config.toml
n_layer = 18
n_experts = 32
experts_per_token = 2
activation = "tanh_gelu"
router_score = "softmax"
balance_bias = false
n_groups = 4
groups_per_token = 2
init_std_router = 0.0063
vocab_size = 8192
norm = "layernorm"
batch_tokens = 131072
Below are experts of layer 3 (counted from 0) of a mixture-of-experts language model. Rows are named router (the router's row for the expert), down (a neuron's output weights, with its number) and show model dimensions 64-127. Each number is 128 + 32 x the weight over its row's rms, rounded and kept within 0 to 255. Numbers have three digits each.
After each expert's rows: a language model's description of what the expert responds to. This comes from a sample of Wikipedia text that the model never trained on.

# expert 25
router:110153109103147139162076117139145166146153107122113157176125131127162178167153131131100105184071189122168151073143169079118156173113132135134123110105191110151181146125174103138076117153104178
down0:127146123184121122137149137102133148098182157115152127117109138183104128127129067110134128151147063052126166134151099157143086134133202169112088157177117148133136184104138163123142098158125145
down1:151144091169186097137107108146200136064110154131112100196143105178172159063102125147114090137124131089139130120077167133102172098135051146059210158124126166108177125179154094134131088162148112
down2:131152076129170103134178115154139137104093156109126142066160134134146121178182121106134125085081146137092156083104141166161201098123081123164139111128143114138130153053097172104123152111136103
down3:153068138166117160145138081105175146085110139156139161152099124096192149110143135108105153139136133138095059158177102130126132112146134134124132111147131108117057173127163092153116144145135106
down4:102140081095168109161078122220101140146134184155084121183134139099114174135150166142124137059133094157135078127126130077104133071149181088100104104094117174082164096054113190102097158172169104
down5:067159125185139125081140147109117164126156144109113105136116102176158159147146135105070143089116154141170101098095079129179090177169130106102151127119172122147111141146103114103070150211161070
down6:130088223142118179127149101095125093148140122104156168142119202092120130155085181162077097170188058089156084116199177155124117151149092147132136103110123154145108143167146155172131079111134150
down7:113099135144100138130092128154165109112202103144139144085104118071164128199058139141141129183124132104156066145159111127170138130110128134128124103127127091115148117124070172123126116105168165
down8:183160083110094128097149146046129085086093150135181179087091129143168124155121163174105123149131099095125125107068107171209136156180118142098137110133091231133154116123077169144151073142142136
down9:125148105086113119116124173177134065110103190143140125128126122142100166111178154125167099096114112125109151061113116176055147110071103131195151092204092130141121160135119084125113126129116085
down10:176145184070090151098124139123111188145131089168027079111170132106144093112117143191040150170105114097123179141154158162142118107125096155223143108119090122122128097093144114129126145139177129
Locative prepositions

# expert 16
router:147114090133221054067127124099143124123084074137075128095114173103125105186183163120134098104204175151108134104172123136126136123109170121052136146079187121114114083113128207158126053120157066
down0:122119105112156108049135119132164107121126184141132107142081072085129139111102109141175084102149131091093143125111181157097184155160087170147131119136118129152126112117087126102099194196083144
down1:117166072138143117140107134118177146106159153114100166056118075081159149172132154128137136052137143097149125146125183155164127116133157131108119097136103181140170089083143172121182107148147106
down2:100108093105149197169150136146120126104156110168145116143146110079124116191169168161107121098196053143167157111128182138115102079115152115034123163141073091075065051115128103134211123156138131
down3:227161075078139092110147093130138138096124100140109152081180093170147116144094072111163146110078100095175094110188160136170148134137063166073134122172051089126129161099077119203130097092142128
down4:167186166130138073121129159096154143149129145120116114144161125106060057101109122120094129141139152120128162138126076116108093093156091140136134134122088075107147134107132180106126147212124125
down5:074132085143138192153122154133228122137076136100118148122102184071143145131116127100139107088124146098089122163055137153190082110223129171150112116082124077068064133102174096076093126166108113
down6:180149118060067130136073169134167102117117150083130109123115084131099171126121130101188119113157119083183186154119113129100081143201154047061073108141150126066096148138175121134132156117095168
down7:100175149080098134134076104133141128104121141124110136139153129170132155185144102141121132149114119141127126087155178141162180155159213074108143087129162057211139133209138181136165115116100113
down8:146133108133103109145125066166114103144076095126104131123148116120157081174121140182083111137139124138108130140120131064221157093136133121143156145186130154125111171067123090121137117150078116
down9:087074107113157139146142153106098143159179113124110116143107133219187114102075142180104155137130136111057074174187085106136104159101123161148129161189086072210050145094147117126150142129089131
down10:109068120139087107113111065160073131124092151096126109129115112108151135193120153142157119133044156129132091157120202154110143118145136164135082154115076120102113140148106106105085112166148172
Suffix er, quotes

# expert 28
router:101106135112087116125145153091101145196160054132162121144137092147044132097133095101157142118108109130160169111107156186060145116103107123166124133113103109151123134173095162113176133202135134
down0:094203108140114133172090157152201068082160162159141138150111129086119145119136092039150089071056098167175099129103156122153104152144206107147166099096153111176161177130156136092211122097170124
down1:067101145130113115199153098120150142096194081111120180117122138139088130122135077102134094157104081135139134100142080144135189164149115155109153174151070123059118075081154104151144089156167122
down2:134118141075085132140106130158139108164110116103162155148122181128130139085138159135138049135113184144180170154094125113154119183150214161153093073185088171187094097116089144100160082166109066
down3:104092186153155119174083166133137098074159073135123137143081112140136162052195116142154055136145074134148150077176080093177138162104181097157119101151114083093119127220182111143117123114115139
down4:131114116129097105098120175108170149120139156137139171147156110102143131116086176127147189113144044101163172071181129110152162116123082108132154055165141112103080098120100156133099162120115079
down5:075124109087137158155134138162060035071180131147133149180156114110161148118193102149048140084179129175117123167114146112121138074143123049157111113127110174138171136118064113123053090132101151
down6:096149171107103043177139114109133060128090170088116131097094099144140101132166152190119108132091144077119174111144096164138173107136116134171157139134117150143167087114136064160133124146153165
down7:134145103146099120137123130133096123115105146121118163138187163099121135162205129130101098137101108152171186134150158127179144141088107151187186120126126128110054113141103153115173062108105169
down8:123143082110120151150096117110141086113159125098187174153184130164066169125085168099137124108100130116146139173069119160095125090075148153127094134144133152073142153088150156052181146152148130
down9:172155126142167123081117140177103120098165153085178135153150113146089180164131109154136156134132102154129183111055143146101043068181118080179098110151142139128122092099118145145184167088067116
down10:171174130190121154159121180103129080186114125112088105166158095135123118092117137154094134142101109144076140168090152139106189119139105135133137148122150105142160088174084135151153090121119157
Leading digits 1–2

# expert 14
router:159102096093089198131123139173134088056087181127112070120124128073156115125085111179167203114147103095127115158129176109189150083083134110123158208129106145152151071063103084035109129135109142
down0:186113138113105094128140088124103095105137095140170095125123091116147117121118141168114054057156098161144118137069140144121052083091047115167151097173175136127114169182094118078131075182174142
down1:118138102162175159176079145153178104135162113101165127095080080101121121156118091130066136144103107056135109188137159098124142134192143114159161095159135088133140168185147192132136091170133124
down2:110126164183151173117156151103177154174126114138052103123121120091105130070127128142106140162108098139102080144103094184115152149068110131070154111150166165075124135127157129123141150156139120
down3:156135106141072064200228118107153101142101168108161168169105157104169100146110140136167129058108221122127132118168138165121155188181180025112169163142146181178154157144138142161080130123102175
down4:149218110137122204129117141138167113079151135139109049139089112088146117132139128111136179188160098114124129124153115144169131147094165129147114109128121136180091108149126198133108107095213078
down5:095183141169131083112130097196163092163109157122144096108140185076107156105095106135151076103107093071132151113113133166126145122160168172097139105074084105078168157137143152171134129103113121
down6:129134114150104108190121096151133129105191095129174142132196146177114106122131051128160077144103139085168131118118083121078147159155105093129097175112110083099140143150088091168089141100152164
down7:095143132048115149140087176094191109092134148146144091140159202134101191110170129099119095159143110168111149030192092082128140094152096144107113119096052118170124092123096121168110100151171139
down8:122143152149206156112096092099101077122136105165115107141166092103134152153137183109167179177214168065154119163154121133096161126061154120155157129104071128125138166194131081194143090173126130
down9:180162112117125122104101101166118118113157129123089110136051149092066082114170118074145136060157163083130162141127099077147137125156175156127185140102120170132124132124108117132110200129125149
down10:144159164150070176149135125109149063143127132108095096114157130128166102152127109128125155158116113153136154107133151111140174092131096171121154114074156135092135120159141142111121049143110122
Name-internal syllables

# expert 20
router:124122143159156077168126109096119161120103129086148167147180060092162134168136091166082132161168132087142150103216157172175168132109105118121117097127109098072115167121129089179103110107219132
down0:110103144127128115122135137092175077126062114132154136120176159143102133211166113122175130119085111111152102115103099116149097126123101125133164157137129100191213097112092108136127153122095108
down1:201130141122121077164144155100161128162105109137129106101143129158136193129096137105118089096119131160130146094145178107153101122089176134058147061177102198119171149080129130103131177158160130
down2:102119120140061127098142053145179175168163131073169129097169092061159112112093109143099146134185119091138110128103152131142141151170131085113123127156116146113105066136143086132126092163130121
down3:109150105078146114130100100177096138125143068055114170173148104141081128113127168083097127141190104125102127164048116127088135119115179172188194156082106167183181179197150161084112148106088167
down4:098166105137107123141148116097081053172141131089130082144095139140187071146125102059133125152164132126189103158148102074111200146123169099159089138126149156099096155081128146103100129169101097
down5:098155102169170130108167169091144134086138140113195133140124081149173113095168141140126121168120099161131145148124113179172143053139132107139126066124098155121132129093158118128200187094166125
down6:109081142124105125147131106073128121094120169175147109113088082154156062135086132124115128100117177117048200125128112163113074087130052103109120119092126154104120092122135140150135176103100178
down7:138095152110145104115160102136182117100113115171062135145156083128140071114096108114118207139124134072162122104122107166070111171188134143199142093118080136146152146142075091168154161116178110
down8:106135202141154129110134135167176112138068115055127187111088195133103149100153094159166140097160134141135110132098118148121143119122179100086124121107125133155102098077091165133150098109117119
down9:173138136107142107169146078141184118125092136142186119155144097126143131137133120117088127129140129093159139052129163065112146142142110151185092109168146158159128127148066152138123143125089171
down10:167179097084159068113129107149108119135153079145112088126071088111090150070115141154136132190176088154214144130124152126183089120069117104153151184124107131100108130124111146089163094155101147
Vowel-adjacent syllables

# expert 7
router:149135095099095116136138122091182047196147093134070145133136159171151164081105117162083118148079134141112175128144117178153112148140059093120126149122131140103132164135164107126167121085110041
down0:068122047116137125125131124214129152147159172132138120180157165094175119157123072108155092185133128109089144090096140104173079124167175099129150151109167139146124110140104104136144171138122180
down1:137138108133101112179138154194132125076134136123072140142137096137113109168151182085045154116107096094116127150135151105123157124103175159134144130093107159131197136107189147134078128165132159
down2:117162154182088114141099130158092095088120157136098054125141112180096122137130112116147113129141099108162170112083082157186113144199120133151120151140172183155122110109184084151081159124198117
down3:160138123102146143121092123155129092100120185118094177069069148119164153106155122154148120152059185121125132098101075137114100142110061122102093107156173181085141174138155106139172110149155116
down4:162144144098125112121175091106187153117152141149138105146115116101086133114098127116167089142098131077108130108125183122184147127090081145146133151122175104115111155168079152133135128094147137
down5:107166136100150094140111118122140102105139117097132198127090124118114114126088111127146120135151054093067198126105087148179164078147111186119103118093149200137118153174135154139074127134097095
down6:102161146083110128176152127053103144146089138126078148088120114122136119132130107147117138084114121141099119108164111155113150151094153143049089139134098148156044107111129103122074129121098142
down7:077084066171145120212141090106150120176147067150104153148048124206130139118146154151049124115153108104160185092089152149135153156147195166125193146105089120147098164114175144140114118101111077
down8:106114117148172115136156128095086109224071101098162097109154165143139163149073098141109132105157142087119206152098104066105118169198119165067158143072120145111153157164086194077148144115113173
down9:178124117100131127161138140139144116133123100137077173111134128082132122170114111120091076120074129094128170121099152159100129152163135134163129162105126186122090123104146150108165201116097106
down10:140097124121096109180167128108175168103147120118172150150102170105168129162090120130101132110148167149141128212156120156185145112122151113145176135146154213112105155131138139090123116140179122
Article a, ordinals

# expert 5
router:166131133164143069167154151128093144126174146151068171056180123138148134118125149092105131096155167156126088115069126119090130152146089152141153099174131126178142137137104151154131121131142172
down0:170129086099152140145148088129131146108103106128126090077120133134107126189136117129084148104121183103057199143045133143156073203105141124146121170130172103128151142133146081152114146150103105
down1:125162153068169152137110146142110120075108146137136167165124099158144142107144165109139092112098146106114175132183092149156153179181155114059191147148161105128146152148131104144129220144161116
down2:093204088099126040069148125121149133175162169114154133132131159107176127135173037041168146156096111125087118132154165126119155140084172158136127183078103127087086171144112143103109143168108133
down3:097161119150071127123120134133134139112103123146110067137122150099112149120039148153154079116142136202105179150098083067109142132168153152183063112127168158139131133127099092133055171160137157
down4:085080161154126112147133161138100126098116087132083103105121117119135117185155145092160151158116089102119123122136121187165123144163096137144155127152151165131091106117133183107091109086081119
down5:147141119146176156132098116178120153159131125094145121117174158091073126122122079185188142120120135095134067175081098158077225131130157157060128070102147111109164089134077176142079143108110178
down6:148138156142138109110160106102099121097092154157092130112080066170162192063142152089148152062179088089168158146149145116113117132126082115160100170113119150171116093115089119119182114161162149
down7:135177189118190088133097133162136148101153149124140098109108181179159121173163133112093120145171107156147145154068115147156031070118144129164103086106140078115113082168155140122155131135125127
down8:083109181116190147132116133112150154112179180100126100100120123111179120106157128140186095118195179145120114162123147196182065106092153154099104144125101182117071202167133071095145126106095133
down9:090115172100125092083131112155166229123141126195138070201127124146155178137142138100119149092109096102118156093105074158115125126096145132124176101150089129135103184130147177125117156083073131
down10:128129090133136180090122128144154103141123092125136040112048109152147115110096114120112146124089117075155155120128044194115200188097173140112105117132124184150105170107162124145059129185118088
Suffixes and closing parentheses

# expert 27
router:164127120108112158127183179121120157121120133074130094156086103197166150135189142120135076153087127094122132208081184179138083146124170107159100099124088102178141074154180093137103079116143186
down0:073157124127119157138170125121159136076106165162082158133138097154115099176103202129118172081166113172156167161094138175095169137124119148179125128078165089103179179160096108149124119133124100
down1:084173087106155101104113123156127144179140172149176113130156125154091116110171174126094100090149155131152090156149131155091138092153105086102202178150103129166103077122144173135071178096122135
down2:086136128072107128155092126137147137119155144160105150114139118121146165129104130108137170089115150149133137091147136091092091198117090117061107123148083183170105169078100176127157154122105079
down3:136103088136085147201088155128177128133109146037180126159160110123177127077135089122147125075111190136143155111112071154169105096172120087134145113069112078149097162133085160136099053160088043
down4:085101151137080104133124117156165093059124089085160125167123068109136148147114131113115121081085117177201150125073172131123107130086162086124118135099092061115164121153150108134138174135128116
down5:072122094132136149168162173115139140113151124156138152137111159082154173123120116139115160133112165101151168143132148110092065114137133180148116116172123127104110137103062048108113105154159125
down6:158085077107152144086167099123163114165091126088099089070124184171146160110155133163097158170179083111149121166124095086140147134120132111161089121118113208174207145130144088150144159107140142
down7:188101165122104099067133065158128106112200048105136149112131133171106141107114124179141084104109121132121128110141113078099119158139058150204160132119137163123111158182131102088079104133084142
down8:099133130123154097124167101125139067099114107156137075135073149111105078093119146117203158121175110123105097123103175132152190131143131101130098129125162205124126183098086168157128053099091108
down9:080149093186105099127132108162130094170112165168096101099136124140132165093120072120106114147136125134163156120131114104182103113064084157083138079108129142060127164170136144124176095123116094
down10:117148138117173126125159150131173164100078141132153111125152129090203132109100194129132121145151093114152129041161160094104147172140110122091120155062138149126157125154147106113168105165122123
To, with, name endings

# expert 10
router:078125122169081198089120110135137184199127114123131100081123099092104123097149149121120135154175100129110140098171115144098140197142113150081124154147150126136220131181126171092122127108122145
down0:155111189102153111118140099126146101107109101107178137079153097081108156128154168106211119110119131147122190112156139132138130137098162143082141156090084112120098150109176186140162142132173091
down1:113124089086099132126126158122149100092132103135076163123130145151165118152178089097160107144139105178129142133070162181133137132135147148160132135170103138173155103125113106086096137145161169
down2:111105126062098112082151132067133090162169149123076183131081118131157111170178134156123050100156142157160138156117124136165119200142119119165140067101150109139129139137110110132133124148105183
down3:128175118154146137158182121109155203145119099096106118128069115150134096144134124166153174160128088130141105127132131148139085112118191139085138113018134097089164140049117140140129091113113142
down4:157100085132149103128132106102156143095110126149126091152200096076110194111201137166121110156146147110112081110102129115105102084129144107114095172124100128205121164042130124113129130177127149
down5:043130051139154141132051121086086148114101109125092173090136120064109126082150162152199123156179087105122185102100147084087137087149138146148094080169109142106119125124137152159137163166125116
down6:116172159172146129103169196144205144089124164115149074081150093101116169119043118090114089074143101134182162118151121121113172118097090099119116104130110107080162113099104102191136113094147102
down7:176122074138128142124118106079127084118158091149147095098113093158078099179143146135141134073160112149178158119119142144124155123159131159105124135145140127072083144129096093137152141161120113
down8:087120158148182069110155145221114099129140126120147115123122106114119128164113076164123128118152154132123086125133144137160097098129136161104161091176087114175137102193099100134161101136118109
down9:106187138158161189181134117098129145155122149164100171103076159166107172145175067125179092125177087071149104127138142104208114085143148069158112143130174137081115105111084103114127155168105164
down10:130165138161141108139095132160101147159096103154087076138127149144126142160102116119110153067163095129166099158116089110129185175134164124111088134177138128124177139078123164089142120147134144
Determiners and pronouns

# expert 4
router:130129137149069099119144189099139088141172124112144179137104127165120133073110153153058144095131129146087110114135088093116125070173147127048193105179093075071133088165115141190114154123089175
down0:129096120140093159129075125125120165100202114141118123103157136214163143131156066153164101112131133203163091145046160096136131063097074126079154165128095121182159060131102161087085162094098146
down1:141148165114126139094113165052075131111120103141093145160165163155045115180184152099110141124074144115096107134149112134124133139073150197111123198081127152163114097133069152146067086134143136
down2:132125119132117057174163096117122143107126087150090100065115090163047151119093169190137099168104164116167103128095130154141170116124079114131135113185155148167168132139117120103158135168105104
down3:104198131122150073106182118114161109141181128160173126090105130138114136202146103124167175113156106116117116108187144135129148114157143111089147103153076127078150106161197099122119147134067116
down4:124154152124138116111142126096140112184144211140142112075155167137128107193109117132134133098090132153080105209124102177174132147110074132139049176168129138146046109068140117114165095145155201
down5:146113100108116035115117121133118122089087125121163062104154124058173104094130171158189061140164170081118120128096110124163160086144110185113096199141134094109092170079116189062159127144122172
down6:141190079210129098125101095110091105143071159194151155108143113144115076150166090113156096078175124165133092164135146147159134124142123099108082160103122065081159116130137141146149091093094158
down7:154171188124099070124124115098195180135131135085153134114152116151106153083107175079140141148039120110179147147114101150108147175115109106159103132138116132064165165171134133113072150105113127
down8:127092098099150144146167133133082174109058094127081133123113101078136096177209121062179147115147117154124171131104198055106123135144128128123088120183124169134131146149094080068145110111158082
down9:116089120085180197156121119167152089162160186143155162152153130061110069121124152094124127181150127130094158178077132105119097132147114102088081107070153108097181065097096131125107179133112064
down10:122169139116114122066163145126148160104123106129154118139197139106123097118182099148183077114124100144115159160097116115126068207053111144090134133191078086112218094098157104167134162097149120
Month names and word-starts

# expert 8
router:137109183086117142131132129140099101168142087126135155160131157127150108106145097101154123130126094093110114133075140114152096132140087171174179151138106122110160121110101087161137192139159106
down0:132163073162186135121140183127163159126093155057190103105109075141172090122185126124130111135158170209113132133072136122169051116040186166129166110110130229126141172127108098103139144098116178
down1:117127110102139175124158112153154107096112099144119152117146128119171141121128172109144166149138152128137161091143093135139105144165152141124069157135094109171141084125081098147200099110112161
down2:129128106095082165153149072103190128200108154101135114157126100209104150113133125119115120173196216150183071137186096123070162103104128154102122124128115138129109107158134127097121165130081098
down3:131131169132180095187138138113106136216148151171126070109125165110114146112116173116149156180085108107129159130104114156031070089121149170098104169114125110132129117145082167172188148079112093
down4:175093158170147107060158153093088182117129124128166130107176132104168133221130093093156123151115110086136120133144147163162101120167084149160154104171151154164190114103093173084133131122104133
down5:184181148130077115092092162152097218083090110138136106128082127159120110123109145132181122124136135190136092111074101129137138153074108103123124164179098101137124144164105116151148151091167154
down6:145059096079070129164135103128103141102142148157136097163090178069115120125148096073123174173095147108130076097109055116121165126149119178165103153187146141119149158083129182156173122142080116
down7:121120105109089131080131118113176081125110118154158091162091163170148120135165124109152128130133099101095099081088131154095114210180108103132109123144139128091044154163145149156114070142140061
down8:156106077098116123109131084136107191134116122114118110132171101130165160088111120119114099132113097138137165148135088083120146143129124072122172126175101130089084089157056102107115091114086086
down9:114074097153155168139158121130094125140108081134158150134062123117147122130129116087125146153107122114186123089077112118142115181129121146103148126099079073101112169182104077103087153117128193
down10:182123128119121130064136145093119089143169062137140091121115149098145124137167110174066163119143166217145133125113152110139070129159091095070107157117154161119088205179123198150156102137187094
Word-initial stems

# expert 29
router:074113151155236082149098118130115172122157095176145139096120150151145165061099149094138074119117163212108106142120166133112108097157163207139122097062112132116102122066196118027114116151150111
down0:194138113089155115122144157114141077111160142116110135109168103130117103125099107174169214075133135086121120154178104126127076096168158162059119167125103066139117056195171106141149184152140177
down1:187145113187087130132169111129142142076129155142156100139076124123148162075141121080165124140114098178177159070185126113107125139122119090134044169107065107171061196105098108101119091106064121
down2:110077123077136133201131106180125156126138135156152182101130108159165128170129077108157054121180099176179168128172121134094116099089125109108135088112094189151157148146163125143105131178133132
down3:120117167119060081123121112131122112085136094112134165136098135163169093126133180134173128119107138090147059090066135144083073102122100112185149152187075113155183094116134140155027110101164114
down4:113135134109135132143125121157087126088128137102161077178096181141067065064140166132147159135096141116108083158127140145146144055176139082200116151166106156134119090184099121086134154155141124
down5:099092091117043146069145153184154087202081116105074136178135125118079088129146175162107184131126160097129166195085156185062089115134125137187077082123156148156125079163164125095139135156105100
down6:141143107185106170161097095186114075138149127134111109091164179167132122105087079077157159145104148175142129035123148125148097166119062094122155103084162148121132130098185111153111138097160133
down7:125125161148149136164130092140096172152109106092128153109176153138144112125131121141143130100178109127172108151108105126107138129137088063143173076133086120164110077127105113124122112071049152
down8:068130160092100112156137161165160142137110132107118104100066190127168094115151167087160162126125116097081133093085093115186173104123158146149133129119136134179182167116170152156074079097146175
down9:149159109160109049174120094137089137133175115131116066088139126154209089187131136145134163084102120090127106177107115128147137118132148152161127111123156105080124169169154221157099062073163131
down10:165157048102109089152122170170133037139121111135151102093079129122157080099143102106182150169118167082138101183143109158148158167180150143108148148111104106115157105160120106122111112118147152
Commas, of, and colons

# expert 0
router:086121079099172195150171082108140068108155105154167147140128167062148129117120168074114178097097128164110153183105130136106087109093195128117118159169170120049140155122127086116166107137088131
down0:129059093133101085082065088171110148100111148109125124107152155121122134130167140104151148145154121167111095151101111092083129214082103197118138159163175194131091145139173124137096110129140166
down1:123214160111106099127109134151141152142103107146131060123204154140197150181124095128124051117117140120156138198175107167128143115136110125172129120177089129094122095104055114163147170158186103
down2:092117126067161086070156166160161095152121145121121104090127130129073092177150149100124168154123152181135115168112177150147151119126124151128137086168155075112069095102116166164128067119154145
down3:115147102136099073148114131205156136141143115079130157174153134097134126144177140134120140206158093202163201141151140081079101121159112109148143098113207151101110099187134051079105185078125128
down4:136128088154087151059100106147111135133070160128117138139121173094199066106108114122091118110076105109112139064158114057148186146124060057130139129114168100160140187111184149128161149102093145
down5:122171159096101108146162119143133138140146171071095096137107124098118137144095130112115123070155095144170074130137135091153148094057098112119149064032122094170143151108149072115139100097149161
down6:108123152149133093068134134167162153171095118135161120146146101079113139120118132078127146114107118150157164132129193169117181126156141074141069125187085176112085089114141174171061076135172033
down7:115098119198109099118113125144175079152189142085146115160113105103122108147114074178117120144111102136114141172080155133135111135165105174119121158164183092173176140185110118132107204128150130
down8:145071130094100127148159172105161134130118111138155169176064136106139079183171087116107106129139100102190126129154163157061129103098112116149087113081107144123154161091150105131002167168106185
down9:168129068123154131129095135121212144139115135066135078178083107106098142091062100118107119104149085219120109122094084106120149152148151116180121096145150150115140167108140186111147187146089166
down10:117110108148177118128198089140124110147142121174137114109135103155144087141112077145136102164093114124202172113177101106190129134135122139116126155107104076084155143129166219083111145155160148
Proper names and nationalities

# expert 3
router:146100170086126117132140071091089062111120120141188129181114142126025134152151147182138161125119125179157129140113081083209082119128162192130107075147059123173131179112136143121105147132080134
down0:155140158186176142120105142089143127117208190156147154111136130122118102127106169068137136121115128108160116148111160071079116134176112094148090096115137152160131107197145145142149102143108082
down1:143132157157146186130137127148155110122096160095123096133110110131140120102107157158152148142157150140144147118169082121159136125171137087135132169138137130100114131155140091120124124142124116
down2:124121108139105121136114188126163089182151098124142118115136172065154116151109119091147109106095210147109121169090124192196142128161137130154135177108127113125158125109087103157174131151150133
down3:194120087112132192139215170132213101145157150068157140137144103135072096118090134060144171100146077127121111155136119130184110100132106107104120058079130170171111142116104123107103146131170103
down4:083118091137108064088142074140116161146141123102101138137121123104173090120082100090122058121155133114150162115112157163113157139114093124151121147110168105095204078129175119151174119150129082
down5:105121105134132100098162128080162168102115118147103160090076104174119118125103139109158152178144103178129083117091187101145158122081164122152080128162123150122146131132152119124057180130132120
down6:096071089111098153180104095083121152123178168126134068080122071119172138086131099112098156140122131159114194148123102107091151160091136151168102144136131159151134079103086111121145167129185080
down7:128112096146126094137087161131130143130144144130122147090131106132160102128179112123133161163129124137070153152129102115166114136157126137163066134109177111093136146161123141103105106158144095
down8:121149140096100125113136115134115091193181125191196127119085149111180080118060101081176099147129140145137110114088180146157080067153116137184071181088120122069119070127135125112159134100129101
down9:066089136157095163159079141223094191083053159089160089165125126114083181133118143111140163127170105083144111153166149100119109039088134118069145154134151091110111183104141155133130148150144129
down10:182175180126116088118117125162136106102091066172084137111114104107169106127123146084065118092111094135104149136110142089111117177114129135146103079088204114120085133178162069168075194126127164
Mid-name word fragments

# expert 9
router:156153106086122034150093148138106116131113148153148139128155172133141144149100123119150098161094125147151120120093091085107185063190113094116091134187160165142088124096097139117099163162124100
down0:126145092094134092108151087092102097082096140154172192103141146139121114119144172135165115144082171162084121134141177148096105108135063176147170132147134083061114096201150153122166129145141106
down1:120117124064089115138123110155124143130170121130209181124154081119122133120163083170147079130119105088141174171167153147126118092131103112144137146100145095127207117182150157144105128164131154
down2:138120091094078169116110085162149109122155190109139146100085163138123091167155089082081141161125120186087191148095065183087162081128145186140138120108059100128091097133092168110097145153149071
down3:131129118126134111101170093180117122160171163160092080113101169054094175158107101107168142046146075165138096158092185120124172148120088122108115152121115170135147077217147137094111124149174139
down4:118114079107152073127143147090129139149155130155129154106116131077120178153180084159108164117142093178123168073133123145093167101152099154111141137139093077143098135163072131198108192104064104
down5:084161154151139138022153164082161104087146113121090122182142153096059107111145147155118128164124134164138127122118100080139068088124096138189110102105150130134095118110120169129184113145097081
down6:159144109159110158122159186154064133167179102123153121113098133178091094149110101137126051155173098119079137103088077135190128116144145204095099133105116113147101125140072147128125108133138128
down7:149084142163156079159111128166168088193164172130137139170124108130077118128124177092091148063092119164131141121174150158086168092136163126126080103114134131128159126194076119155138072101155088
down8:101099081135159156137130146126138157098125139140149081096087155106119112205190140149101164031144138101119096112189140124123132138159055150124122167149087131124092151174174126181116102141112172
down9:077121093124131110152181088124153150094117168158142089133103161119107127116143144117169151093105162120112122098112175125129115131136116156100121141133140113107103102098137144096158080155156136
down10:140148100113120105070163147073124073142130090168144065145177108182131108135127107136134168120152110084118095145183083109142104142135135111202093126137143105136168137130099070174118134141116148
Infobox field labels, letter pieces

# expert 1
router:088088132159134090161111122147106132107150191108148115088055210141080172153136109119154050198137158062107117133111154135176112117155113108101095090140091124119130154094115104164145055153116115
down0:137111157144114124139137100127158174184132093138116154091142126093185118127087150116210143154147170129178133062101141129178146122212071113141104130152117143078101118155078129106106102131049059
down1:136205094181160148157118163123142148132132118133140112115134136096098150102099103055190134127111141151114170143078191163184120141132135104155172106143148117081188145119130119116105130138146115
down2:109139108150124125140100077103142102170089047198107093105066114130124171171112121105150152133117163059077137173073088063129142156156195087174114117159132121085043141189121103135111109155159133
down3:118116065135103062125105104137138163161079107144124148117182191099120108154093148186131139105192131143147099135084171146163151052135173188153140171157078113114133118088107082150095127155193175
down4:097154048085080098170078123128131157176090134144089049122132142152141162118137091054065138099155146174204093126152088123104111090162139162115123116110137141132107090082107139089134140141088161
down5:120111096136166088109143171168133189106086172130199117122104135110076161152114143094108153083103160078141115085168143155169136100139088148123096137097081100085115117054122105109104114157111126
down6:164110136178125148146107112116197175070074200136162156174124131134179124114084110151032209087103095144153183106104143188142124181113092064097143109069166113114099089113161165119192119175128111
down7:194143127093213119161100111118160101102110110133139147148140125106116166147176120092168094085117181127090115125084120160150135126156169141144102141132093132119061176157079132177111116098113164
down8:199135148141062071068151099119153165176143143076128207175151159120121139152096156118150044137137100164108162092144171069145087110143101141159074180080115128071140125152120107137153109084151135
down9:127125117117138082078111118159120151154171073124131107163103174142122109119171106182138128128091160114104077083172164111104109101108124101100114133103177105079083121094155117115120113175180060
down10:081139093125118128104081118136188131138078116103114127118143112091179141120127062121180140137131109149138153115127139129116073138062098154106173132106149131117132099102126153113120152136055171
Later digits 4–9